Weights of a small mixture-of-experts language model, trained from scratch on English Wikipedia: a variant of Adam for the experts.
Below are experts of layer 2 (counted from 0) of a mixture-of-experts language model. Rows are named down (a neuron's output weights, with its number) and show model dimensions 0-255. Each number is 500 + 50 x the weight over its row's rms, rounded and kept within 0 to 999. Numbers have three digits each.
Before each expert's rows: "comes before" lists some tokens at least twice as common just after its tokens as in all text. This comes from a sample of Wikipedia text that the model never trained on. Tokens count by the router's weight.

# expert 48
comes before: "s", " in", " as", " of", "ed", "ing"
down0:492497475453518571495443531521448528608537590398457550540550526516489521511545513408515465464497564461426437471502497484554472520518480521513472412424464528535530415545592470531466511509577469468433529467495514524482439534512491577554510507564478436581558515492448493506538501450435503503373539521502522561492527498493540510556564529559376484521456493537523519484527532367558508431513426432534512484531432457454492537578467459468460447451477533535537525531525462545548517555512533407503527498487515494499542424625538615573570473516436482439430517450587540476498519471548485492434450550563535398534486390450564534513579459430541488451469570484432638431550454464437526537582420551440502571477445483441528499494629459536500484477430451482466561608522494519416436547376550
down1:522371590488509455535589471491534505508501447524480513478547527661509432395487478504443471404490512534454540419428476468463560447552563467559547507481650501503511423586592493535513464522494498495566564596485403500444446387488542481465550564493514465503507535458483513520419433418481432572558503543489519556473556655465534523563446495509483464504509482504573497507469603545504523481484446480452464500556449429463523558505462573554497500459550440444484522477366480546524514486420512374519535601449425517536474510549546491572483514517538514450490491477505474466511540455402550481515500535496516414509479627554510485425539450582522492557505474478500509576413575497573381449432469496548428492525510530453479504479502515476462489566492520525542539477472552485423564422477582
down2:522521462366432588570525356600459474544492456462581413439519468543569524472554516562502590526543527474518512446510512539413394483522515489468556550483519446477489611504414518506521488510545505471464425426568478486494561454534394533453505477589427463521559505486435486519535517492462433484488504520516385505514501481574501471521440489479401390586509492457460499454462514601498471590486402481475504440530501436561549460601527521490491457511498596469564527453451483453539443501522548495481501496536446500464486491376558403553425509513506506529485506457453502505530542413465514455428496470475503484510636473516381547523509542563451522508487490523518496469520499483475498536529458521550485535576441507566447479563519485445511499585580585496479428539532573598460525669573571
down3:467426431487445577423484523559489443580450446474529546494567431551509431537466478491537509574461499422439425456571568429515445550529529585501457504498522513531483535488471541562480415440514529576456440555494592571556488410427513467445473535631481546502483466444378543452495501492414432439477464517566518525551502463493563617476488548551471416537545561435511529482468583473466430523436480532515513540514460503548467490469543460503470538455600535472504361448458517600604496544481378483544474484470432528492500503411497480526492439564509523487477515500426468482533527429539397664522551507455542561461636560472574480445463516490555518515503390503486505558540501445507584502560513472454554476541449483536560397486604500490516458484506533532463499517508507539482442491488570
down4:538518478541511489423514462532472540426450547537423537420382481409584502492551495536539474438548513554488482568484490455424486453552512538613374530454480534411438478530516511399502477542422526453524400506465551573485410587486469551464458554451551466555512481489471544522464466524423459525530578553532532446560487498514518553535536585525519538403458517491499524497471439474584504418546493495446577467494523462517451510465492565536469450548478520484434552498493570487501595460550418549441463462488514482473646492503553495504478524518451664501515433633505490449495464456427474549472579503403585491459545555550428509478397435552535570488514450533472536395593518464412528586531479490512474440509540493467485450477519489579503521481522590634533445455466513539531483533525441

# expert 7
comes before: "0", "9", "8", "5", "7", "6"
down0:532479489537524549489477396474549568475565540510444458533471509571467516475507452527511579467468497440432543540469510515448456563530570591475505501521498480562453503523553500552525410438412511465556481520455469463448529493482475452564489442502511497522485649488552506505525561528554561480488500576517491385488479533482469451492447551409524546535487346619492511503512490509543509471520472526479539513558425489533507441503517525515548551459510429489556514465552471552293501467521518532503494592568457516487444527534338451368496540550660432511437607504562574390528499488535483486487548480580479528523555480488499491460501451419564489469557513443479440557498450399434451529484541587484427423523602484445542536565507498536558510487475473439472521476566548533406479486543460
down1:467398498576512468503478492504480499456504545475556453486518434442508440510480430564435538490508616577453524536426468465482494440531495541470479459502489484372552449444498533516523469470491475447507560536546523552427433415511474453480446536426440578516509602549433466506469539466506467514481561590566540435478462473496545455443427484517527520532456528462517564543493565442570468538535449498602428531521514594533586498524449507492528481463510531503570559400489380494539570556534481548675597423570498523483516557626474566521531486522494445558477514586422411533537497520428454444553469628468538516590566504386476431453482500457490502487452551467491528495443533511584452523412460554524483508542571478562492480546574523519505496578493434469503488494529407528495512441406388
down2:563450469506468451489555493484494562460505513498416481539509474569511479456421430517497550560498415553399500516480447471474448545522581533460459566511551549508485417511564542588546563431513466596463470492567521487444525511508483519463521419437495552501531499467652496531527356470413481525415515489484511445524499482496476447441543422536494399477488472416558610453572540362479481470471537566408511494459520516507471501512563532533485397528531461458513505583541551443475486581501557479512504536530450513504397407499476451480513478526579492472552595516433471550387461474536500526566485433571469499509418418498560527503471474461566533382458434566533547513441538525543525497517567576477553505394484519470481489485535511502526527424498549520601560572663464500474561508516595
down3:519476513542498530509472447494519580477581549487465457502485485607471513459518438493517529462451439485428547548477485502468451602487521620486476465500520517535409513526589495548546445466393535494505500490456448460460474552449509458535507519504505537547512634458529519539495549551529541461496503529501429414491484538473427455483448487374518535514497383603489551468477481539517466483521448544516507567554440513562531456558511545519568519475471441488537561497499505505269489527557524526483481621513443519524454548495334441395487563534593467544405634489523578357512506524481506494466536531578502518496542453534504489468476442436530465460556545491479445581436451376483446570472514538536430537543566482442546496537529535525585495472528527486486510490595503479422495496569435
down4:507483547576397412521549549550511522480532491499480521514468486367559552432528558528432478500519495499455516413436397440460546509526435557442509482418549460522456495445471527436487447473438498399623545496457629497476465447446454547533558508557507523491595517532523479485437538513588472479484544545523494389450557628536628427487491527509489446501522403507480540591508625491471519467490514500483516505455530537582498586479497512537517460422490505520514526511488380424472537481510533537487603521548511552506532490505500469463559420413571448462448569543484555400515530454480521416480420577521463670518603599445521464440483460522545517467510463479498475561517514588519531479540423499441480438527589457474518481547551556462518471421463485520547513454539493504440506569500472

# expert 27
comes before: " of", ",", "s", ".", " and", " to"
down0:461514447507506485521590534477517365536513485561443512534534445431498398518461419463467413484445495609540603519460453510420574480517521544562585460552509528508567488503430537509467583549508485432586468491462559487519443494458489489489553520467404433513527492565534493519593458445449563484505451516613633558499501504479595482508393476469576438541583491529500500440683480533510548547548438449572458491509525519458517455442416519484466518552507539470537466512412499551520583525554520450508579508448492508563421508591486527524463468508546452494477499394504478505482426393454586501475540503472420414465534549475514456515494532455541480484459421452487573513398511504529498486507451573450514488432485474547489403531572476542375456587546553491464502455565476580519491443503505
down1:507456566560509478509485448507482570479426377554487574542476429587490428524605479465567490570581498499439455499492491465507460548469550502462421521537502472544406514479510516480487464482568487507537428599552528498537488469548470509410506549534496470493429440478569523494381415531528467470481526534488479601474482440513528550495379491450466477485437533518516526596435516518410460542460556466569487488436495470547484460448510543565536474463610467422566426459501566477574504478419469577571514505430474464546523437512546589483584480653421462518580513588578555519499487487553473515476509415429415523461491489477509556544448398596520534464510567496507461501474587519560491514497498489517443456587473483480529560440538572569532446472309547583481477506520514501536461473440477
down2:406482582463546507509545575475512499536491484632523483563587567532428473495516522441575429546462487540519548454455410582500450428463421564439523421621432529476614455496457511546485441487414505520512540533513453517472570515519513428534490450575542499603481506453431550483516431509429548458567553490362518564485484472467568497492437476463504483514523522594573564521442562498526594468557503457530504495526467336494528443435514557536506523557465419519524467543499570457456577542493477503486523474503510534518434510468465555531510499497470558589441466458528573490460464493553427531478528435645541542450498475531465488548567451446607519471495484462500444494484403421545580477479545424516470479399573488537488452493519518478539420396443570466462537421563514445490554504497440
down3:521472510515494500506459450468420539538532547442493500519387464448400456555523582561513481545514409459495502488515493531614444418472527544494444507552579483581479503467498548502487612453564572480491485379572539527452491465522567462446551601472414496506474518538435500501520545483514548527368520494552498493449547545492570540588450410595509539546575554560532496436517599539463463506415454537463451484464353571426392514564443425495477463514451466572459517517462467445515527527409530461496531542520527483567553559559426538451512625457500394382469443469496471506479483426540452530505396515477447513447537485447524509578459460513575494510460509478568526590556541425472470552541560481443493511551459517393484495495492534553480474522533591507516519531529566547498426522495428
down4:504506473544497514451471473447481452469476447437596550455479600522411544464479462507527404548549485483474552514505479486491424562495440620566577446535552493535582494513483561530527409644476518494489462508587487558483508499488472426498509571607547500499592494540435494497500637449452517532540500554410595546472465570597491478501547500522493471449551505401545526502561464502417560444455462563460503559504518566520505431465464565601572537534577510522495473530454513503452485427540487487473382588444460520494492480524419497516503514482510451622544504396487416511504508439524498534473516427575472508467552393443577601471482480573517458549471503458505559376410383480525465443496544443463455491489551500464484542480456457603462536516519465494533493473533431454524522508377464

# expert 24
comes before: "0", "9", "8", " |", "5", "7"
down0:500506509539481524489453455512507515491545609494460465470455533542455514500560493502580551442462538485403577556490534495487413581474448575464457512477514563553517423514543523509507487522375543405523516520445456496488492545476526431551529550533520590549510616436535548547545575521510557450483493570505381370512526555502527481547493467343506489490488390610447544492511454452504454458535444552507511569513475480467581498482489519589560463477503474494456525507483518485395565526610575507530494535535550523530472560465366502471491505524588495547433612532554489326533541518514465513471490479598526534445509493540489495473422426545519439392491564482430498570522436370433459509497519529549478506587470456427495565541464565477502512442549454515466547539536507464462487443479411
down1:492546553558544453518504608454520459513402546466462526515506527526525503536550582472581572522494564494517513464545523379464434559531420614532464528476477510608492487485451501520544630579385577425516465502485481494535578551533445477503606547565464497476468480505471574562483541435587469456532556530495466502551456559492432508588496496478445454439480450525378515451499501534455484395547501509515560481452465582407521460395478495541484427504492543560521448455529533558558517470581495528523400497539551520525517494509465488481450453613593515555472489565539506486420478465403447569457566492514483556485542536422483463462448417474609448436589546490419539494515559431488503474509564473449417429583463537553464517476480495484469498376484536442508507579456520419452495462521437
down2:556510520453537508469519394448445572440452505486508489552538473469511535497479573498499459379452508484450567473512436587438604567509467585463500554462507533453392538522465479544505472571492490538473470576577492540471511538518448439559538431461542501484533566471548409516474529565587542460512548493536524375453531471499436492436493589439506526454576388462460522402524438508548494452362617565547494562496488561529485503472491505572441538427515492589499458607474431465427468523490477448403523602437446522490522416528416468588546588440450487530506440496517539455431488546518597480565509508463562529486546497430583520454491502500580574514541460452520474505497452473559502486496504548473476392522465499511548483525553555599555548480519469516510491456546527435477610613444451
down3:568492487498512536537499418490522547499565508500466472506478522608444536469473480472521521420437461469538575502525495511466445578509533578440527492487517554516493533552547486596530446493447513472574432510455422480485508534471549533512484460571553566500492645469501466529518547467521559505490573519518462462476528568454467438438429461377557522465493376549545511496515465521530467493537427579515562593559446454515478465549525529499503568495497425512525523486540505515266525485519512523496473604537400497531456582505357470430500533534577430495456639464496545411503468495458491529481561518606451550471538486451483489457448447395545461491564536480506461541491466356425462560456584489537407458599545510453578493559530528514527549485499495468443477472591519474431476497540493
down4:508467515461586501443555468493499466499550551550493463482468467439458502442484442438436617579531518486482549540505502418515527516490462473446482503444529615522558462578481517437480503460470566550512507533577507537538554571614400513492492383550529511499461567447614458547496449479486557496472491577447485500499500445511430404511548479516420495469352461519455554519465387567492519520431464564518537404578488479467540608492536512504495446530453484454467384460512484534483462507514525487569459438557476505530510530602465426514411467462434437624484506500433474456482621548578453528509587526453554492483476430488549480503520523457522543484496526422519564386553385451460463505543537490391422505526504484459597461550428515560537530449566486496481578480520567472498563486429569

# expert 4
comes before: " by", " in", " the", " to", " as", " a"
down0:435414520503536589420432435484460580463528562470511425568548495498466555442403537510498519457536437494556581467577514463565446450447396484572436449566530581442482466545499514460523472476528541557506505494549508549527474467508448566487520509570531513559531567490545520528479504514573516533410468433494468439432471458563565431469478566444508422516387536497506471521524506486488514537483448426591523445511461490526483468484511525402487510494525573502546564407572436542382529521500598615405567516545512501468564509519474467641575456582536472566475480489429450427538544490500461462423501526561485486534466470517535521510479400413375457483488427563467509507546531524598481520619525512508508514521559581414517537569477557455513420449476537452400546416496461511480459516589503
down1:564502477480445487526551645431430489533474515499514453554496478496598400520435487518595437496535499487504390386473409428496519447528544430514550593463527477513475546509427494484482430566519524600636555531492512581442467537554508563400556505538471481512443558516537530485487546555619535426606472547458568510483488583530427583464487494479451464437487548496480525462545555555421472447483479501417404528411499483505499498464405406487570589502467501442533415529477537590528470484481449436529549485502532580539541522555514451362518493619424427481578526510520475436472566552444535473522414564502512513506543517461514548465492567469436497486512549487526469502461491467470499532501544490520461484455496532539553521438491584527499418505446479507464538611464550444405532447479453
down2:491575498479484542545463518540523514414534364469519364575567493442485532443436523556592521372485544489517456518549475315511430529521523458529524524506559470494496523385394515471578483465405610566527498428525493569477446506512512502548525523463531426495512487478450454517475566452555501460493516468502463542501460468522445512495525534511472498505528489452452456580518551569403514513558496497449477415599534413521504418549430488580490551471420469497493493481459511584521457468484500477442463540490531558481518540525688534511558557533516494494555524536412533404446501394512435487532420480494511472526598423544461524485559506572537452510498451489517509593583404564448489486505509523563501493582562530535499502385466494503472501487448501565437493486516616483542588531505497
down3:470520555510462554480448479445551542484596418508548443396569465460469460493558532519588500481511414488474490496573515521545508577507426457505400472458472494546586507430354481379510457555425441570509504446424474551549414514432485519500569472528540503504505512540468441568516586473541491482487501437503372629516407563607559619501411464495456568572541496560487537441552513426469560505532518486552477468506500463450545465494569478536506569446464498532440427456579489487598541461541454519479471475566473499451450483530469508536528471556504469405480513540547525501510453443565392501551454567511541470585579484472459476448496541467479440571514425447485472627524470441518494428474537461562521561445604491493588478485592511438551429480500490476470521456553498458527554469506567
down4:460416563480415528500325461520434504459504417435524516488518411393517432447494521479500550487545593475450542484475449511508526517430475582544439563515429463493518484537488516534516480476604473560511490544420445534554456377507611492366504480536497510503558562521464556565390468464415451550493432484514555454458598641544450551412526477558510447518493502458510504610508497449535531563503479435500442521517565512587579580600549464503474540536437577496428465486504445447492552473393467518501467468459493531506392558505496423564567434459388599436550482548507513548470488495571523521551592501525536512442558427473564480512546444504494475545570494430457545517491463443527525517492470519558516559491487512524545537437563479525483521452437528558544511544573506494487506470509516

# expert 20
comes before: " ", "0", "9", ":", ";", "\""
down0:389485454543528484550511528493502485522510480465501532455478482527393511471575498566460510520532496402527486521468548402562526506589489497360481499568548535477490517536471468446485535469399453482535485489502467550574506508565481466543473455476545553476615419457572513542505443494469474482527548544468495553430506488551452503462536526530537423607431542612509428438514478483479512515472475453397536466561470535505477491551566453567613538519456481568545456499421543500547540453558452526520456550560490461506456521401509467551540524554550547386462560489537443520383434548529471554439433471548497526404543445403492505562411434456485527469583560557394427478510458536452430495519501548471461469480539474600575449607611507552434630424543521485506577468571467533525521478553450
down1:532503505435467442477454565483405491523527466553446514586407638497513477597414469548539572601460445508514544493529428584383485523484553623460411484484588483456542488394529555557463447503601512591510430471531520524510494419534484469459502530520521514486561505455555516482551528362491460521464440508469548480412432449509508536514495528413561428495537538435600478544528462572557486498555514455501473455505465444503499538492511472478564497471433522466436492530482546511534517458410476494415551549426595568513534540442447435498507575462588496475520446491397528520515467501534491502473497480375502456509493530420539530528497483530478541532498509487571523463363500446526566568595490431423472453411493480526567503588507545508523541390469515522543516623424530539473540479440522
down2:487408489569506501493478402568500487487468529438470436442532541477445586476453450492508506441540414362483515592493553408443481536584495566519506535480529550530476556436522520455524433511472533480480573415467594526512518497455419568508527464533510482495550514547528488478476526481560433474437553447419469461495500554610476463459530567537444475517464505618434567461515534565447498452493486581493552416534531556544506516489511532509426561499444623501538578509421428464567465487544457415530462485543500522506499513459411493531523525546495514500424555456484459626441541449594501478433535486376536581550442432499470478548552436569496574504488467579496511578452398601474507448472498590490435533522537487491422512462455393487604565431578483526428448503458548534512518478595493
down3:424540527490485417515488450476520514578455473374461544547534612545565507477520444434484490453471506525520475538456506518396528500507643437411548502400494415511475460421435510531483503544521495529513463534508529570539484478434489507471415652498440493587587554478555505546486531488603514526508476486406529475513501639519464461465493453489521567430561519491492526536487533395505393560480546515450608603483546467520520562476508538503459491457501519547473531573371592510486536497469493457443492580494537417527537503521475499512545555588410485462464460599480544507536513459513574477496480588505514578531494506489447541518438515540417476468394456561458467557432476501545542473499444524443554570568545481527453515345527513482454480451459556526540401455542486541524564435483454
down4:489476539454508632439442480487437506520525473498462429533473562418508488449479502536457472459447539489492502470495391491446521433488523483525489532567532558522519533480519493522494481513435441564476556559519597562555494418463509465442437470499497527597468486478400510525523528422455528473472512527553532485477435549574560618601481586550447448506487578471630508415398577477539488517547469551503400471460540684519482517451535483435493533497512526572476429544484521560533558572469546471481505540512561461575647426576480447540465432454546405535508552557443481547452440448424506472540501508492521500425464453574488537474529558480484395592499629514445462488496469498461499553478546551406497583445442525508505567526542497554443468437464428511444479527534433487456559470437481

# expert 47
comes before: " ", "\n", " Total", " Preced", " Party", " −"
down0:452568517538552536473494487473536470485521541461432551506444575513508568616509497476460427496535469427559646476428575505527350459431485507484476499485536551509446540489559499471507478522401538561479512537501521406541485546448455551489545477452535456467592521444538450401524517448537545528416606570501515570577385545453549527514493504490521554527496485438446336455536505487485535567599459403456469601557529582480566444509519504377495477503493424481528546436575516506573539570499546473449472494463456526442580506467375555469482514491588440503536459431560413517538564497492503450438539463525548480516543407549446516534461458473463494487497483465524425511519489561598461505494494424532523453480509500485451429572517469454588451451514577503424501440558523530457559491573489
down1:494529563556462448503475539494524320431452539452511494486509444529456412443493483537496481475454444515521370523524543501533449472415318532458503501442465541421471473503453502517486501518503534492434492448450500492441445475437453513533386515556509495504532600430570495526417510545504515482480520529507481494437497503462473507613490649521435546517567483448400404488530542436470522476490414570562504560486534551481547493506514485433488545499526393456502584529623504496466647476561515459487531516460493515441577577503546492544504568517518551635499535497523530595519510520497491421504522445540557563499507454538477486429427479616492524466486471536524475498585480611614528471482472481593460475485489492545448522405560504518576552526440547540441493457576472493497521561488501
down2:537446561488549477527600495484495449424573477443505558461427466516565522469533535508532410498516545586504495487383441467534561553524588485499480497563441470607478456503487486458444551487469407460403477493532519609521563487513505453539532422509612437505555421444431524468603492438483623541391567558472524513506442573528473594482464403519486424565497528474508454626477424522546560468551537495561459469504535526441555428549504549421496466533405542491509500517436445464462487562534501451494519543535466529507521509591515584477490476468607432447550526534443471403582498426483514466467458504575370482487451470419522466427603504455503509511530480423513416560514546510491492564475510580487512466569479474553511487477439493439447559510490567527400516531463507581507538559517539
down3:414578492545533511508470517505583546477524511406481472493399379556528555460527475485493477482484421542442613529538508462565444540495572483565499444460538497493407523544561457417470563532423517528521545596510474470445552485513547481564464522519529395542467464448534441458554483391523468553472463460577485597528506554393509534569544556561495628546368542516543483539438511462463532513516529495561491482550529496466508504468503464542472599492493448504456540463562545505395485481466460581493520464484464500551484588463401561481552484512569437498525528466586444436562474452529589378596552497440485551431428425552515519414594465455545408521456571481546476473541451479571416585430397475510539443423464513547509507469455470474546482497528561505506532521422522515551514482494479
down4:546531509542499581495563608492570444413553517472492492495496472510494453449485531602496479557497419445556543494463590519496358546471474496410486570438492458475516503456521546486485360564404524504522466421449520443400457551437420440511476513506549374482563516602590473521540441462559448451502586542480552530491448524522478490470561616522515522570565401488456424502519553467503518487466488549504564629551507499474544507456591445416493528585511435543505543430592491463440551479484493551430505485484436578406473487435479515418444532500448555489576464485540441590439535476541478446557503550539457523588465457535468443600522460539479618484481443567468501514536504514514556433411533489522431464473468515512382539497520504548526484470452487555486534454495486486499471494569459

# expert 11
comes before: " of", "s", ",", ".", " and", " in"
down0:579514444497511507446667586535511434539477551526473460561488498478582432529498404554514513489517420546470413533530498539476419450428451551517548557467424463524547482486493447524468492514474463456435524459479449481535507485537416581570437465576474528492562577512490592555519454447555542530492523492494514538509610440587439420560540528481504540487516530587456473441524486542399493546418475517519493449502506574500521588542489493512519506621464525445555491350499600526476494434492448518502525447567500470475516495443425556552470457483545496457440531583540610558535502514439466460479404548552519409574427464465532418399527495440591515461503449471533459460422465476437460531406530550489533530512472516542448511607497579418516512509468608466434532465562518519523429421498535
down1:485483486592495489505577536483499561596442412525543456444459546496536471498581522505501481476489455574549589528438437498525605482443495445583480482542532465528450526519522514486415568424500494548619421515579489493521587459494557486417538603365445409465464554482494651454475516404487504546518524542544484552482511582532522509424431467536512512512539508462470566576542535469562455483473554530480511556442449469514421544436572461533499517487628504548495478464451476513519476509528417502473456494406486527530525503491401522509500488608494510584494452538533501453463485440405540518575522573457489565504579572547492500452473517489581491370468511548474514518465463563447624445485416423541409459429411480430456499503546519527513429527437543538438583542421503498490436497474470
down2:417449504517559530509500519477499430459480459430423509472584479426512454494442572545590504536456425432483475497447443668427608613560520484475476566471495478446493500430522487596490463502473486504556469549483500373472491425500551576504504571536480484536532540414501551631515481407560471467523524553480513529541519531498382596506442509545402399453547535555514610518486617470513507529491469601558496564453519531478402482467545486393508543535421409469506577533409530456519540478402506437580518559439518486551436460535470436521542526423479537529514463582569543468495528457510519544435445474502481570536497489501441465543502529512446556517493537403524447554493548509371559547507518522528476512584429475545500546449523560483523489507491489514419464449541451477516519516515476
down3:487552515547394538500521584559512549403523509514531392512550479586479553545582441487533470601503504542533477550528573438474474474604508501517495458516394456528494536516474487521449432471429459468493448449553570518502448527536517486445560487494455479546457436395446587538525502567503545520433448620445552468617500405472481474506531553481500537492506451465512525516538541460578605451551569488519514450402478412508538458495436624562467480480527478453433538544559479479445455494470450480506552488471507550534488467520518544483456526375482495607543511563501477409454443457542313505529419426463494533573520549505566552469490556486420531597533482500481471529521460504495474473539485449551522516433500527407441561561482525476576539476574598452529480426569523448509480446464396
down4:457542463510512514479471561473467598437493582528462502554527550472465515506567598463586479531455617581559455475452483542517387528484496510434436463501502493521516511477519533493484499544583512502491508449504513453512568387461482542495527570489466565474515465580506461562518485453553413439593442488590472538474439475512480633534511477454455515495475541401511541416529591483520518521540501599481536455459495456488399414527545516525565521441489557547491439599538491462432542537457482461524449434532482475556503537566602490448486533434528490447485488627590448504381490557501434556480475389483434558516565459542474560497515488489476500574508560364533456634502517525512449438617540454485548457478500522544516536434450542429440538427496459443476450422513566510408478419494452

# expert 69
comes before: " by", " to", " in", " the", " a", " on"
down0:546464530585521536538425479559485527557542535482443511585588489523510579548571484494431491519446482432494582581517537493522550443480486601502410508570462526474407526574472466449477491503476522415502484550409468528497524462527430518556487416563493467466532422434463651573504547514501531456636532549476451517524556376504510403589540555391488556484520481450500528495578432503409535540456482482482413485555502601484510560507473544407487447490587515537518414529472520439550429519473548538518533543497561511524469452473448526459494428465459453589437424593517495493548452573594503469435487433507471395408462495473597532558456501550593470456512450432478472447490534529582440516572512582470506531527462474505536520597530477477523524504508577465471440448437518478483425471453491
down1:488446454504526478477436544468515481442458515519509435464584472577479534412514470470558429515514618535431451479494479445463490525492507479507550533496508505495473480560485504459498530470494545463460472476541511504493572459516544488490548593460476515464594401453535583556443464470549491530490496432487535477568503502550478577492499419523470513551502632508628494585523599476477507546553631515522567459424502485516520530531498507513461516519487545479524531407491611615523618533481533468510457438404428499484493418418435509589425532478427432413501377453511609445457469536514514496469343586394487580535459542467503500372558506520467458525418498479492516543479441501536540597577445493507487506410548464528443536464538483557511476510463552540594515532399500534490585459443519
down2:454527535534509496499518476494486604559483573468442555525446553544558451455570447465545537567506544565491603515495521544479526563518539492482463515446449416467535514512542499492492496498493486485505522538488545588486457403556468525453430539472489497485487452438514523530474525436494522537505413405402525507493554545467484578436556554438479541540604460449567478477419472454523502576471386510480450509431519520426499479514571580616523457523491494519523546469523503431447477487371496520423413526433546508474508465460519521496531531521408562412465526454485512577566480537438443499571533527494501478412632562495506531492373469478431476580540535575490570467412442612564498448617485420495511526389579494487482485453584443583372534479499474499609493590534474509444486578468500
down3:492506479417580599381536549501522471466491470557478418518512461558514443512554532525488579479558493471382490465497418539522469506467422492537576466499457545434503576575525542623506490449454491444420526485534497509505458606468538561491499479425451534492508562404450507490500512555474466458469474477595459507421538555469532527558462515445602513454477509520402567588460531428477466462558530622503451454547477470429425634520560506467436537550430534441436493561384453476506554518552515470546576502519489510532509516533481420512597498521478546500511617454480567505520364576482575465566461505509463536505536600483418574502509429515484512551583436467459510552551559518562477473442473475493453432592578472466482464488490392509485477444438450470463526440485591454519476539520505
down4:545504434461444566466422461532581473407525456592542479526502460468444484527506482539617516513509501591622512479449504498508455434491486427535507413528399456458452526470467523509506468613580419535472413421504497592544540538479419515498489413539496516512479456488610484515533581571497530474500543495546485454524506439467574540533476563583543556523539537521471544444479437515561527473606468507500482437521528557416524528464409572506524474522508509485440548496533533526484500408503495464465549467485438423595504469542457604488523535479523551580506428502445413437497415509564456566401489395419524521469417524527505525555474521512615524564552465519552439454474436602477453435567512544460466460493499534537404444498428523501518514400580504475488479446388503543606453467570478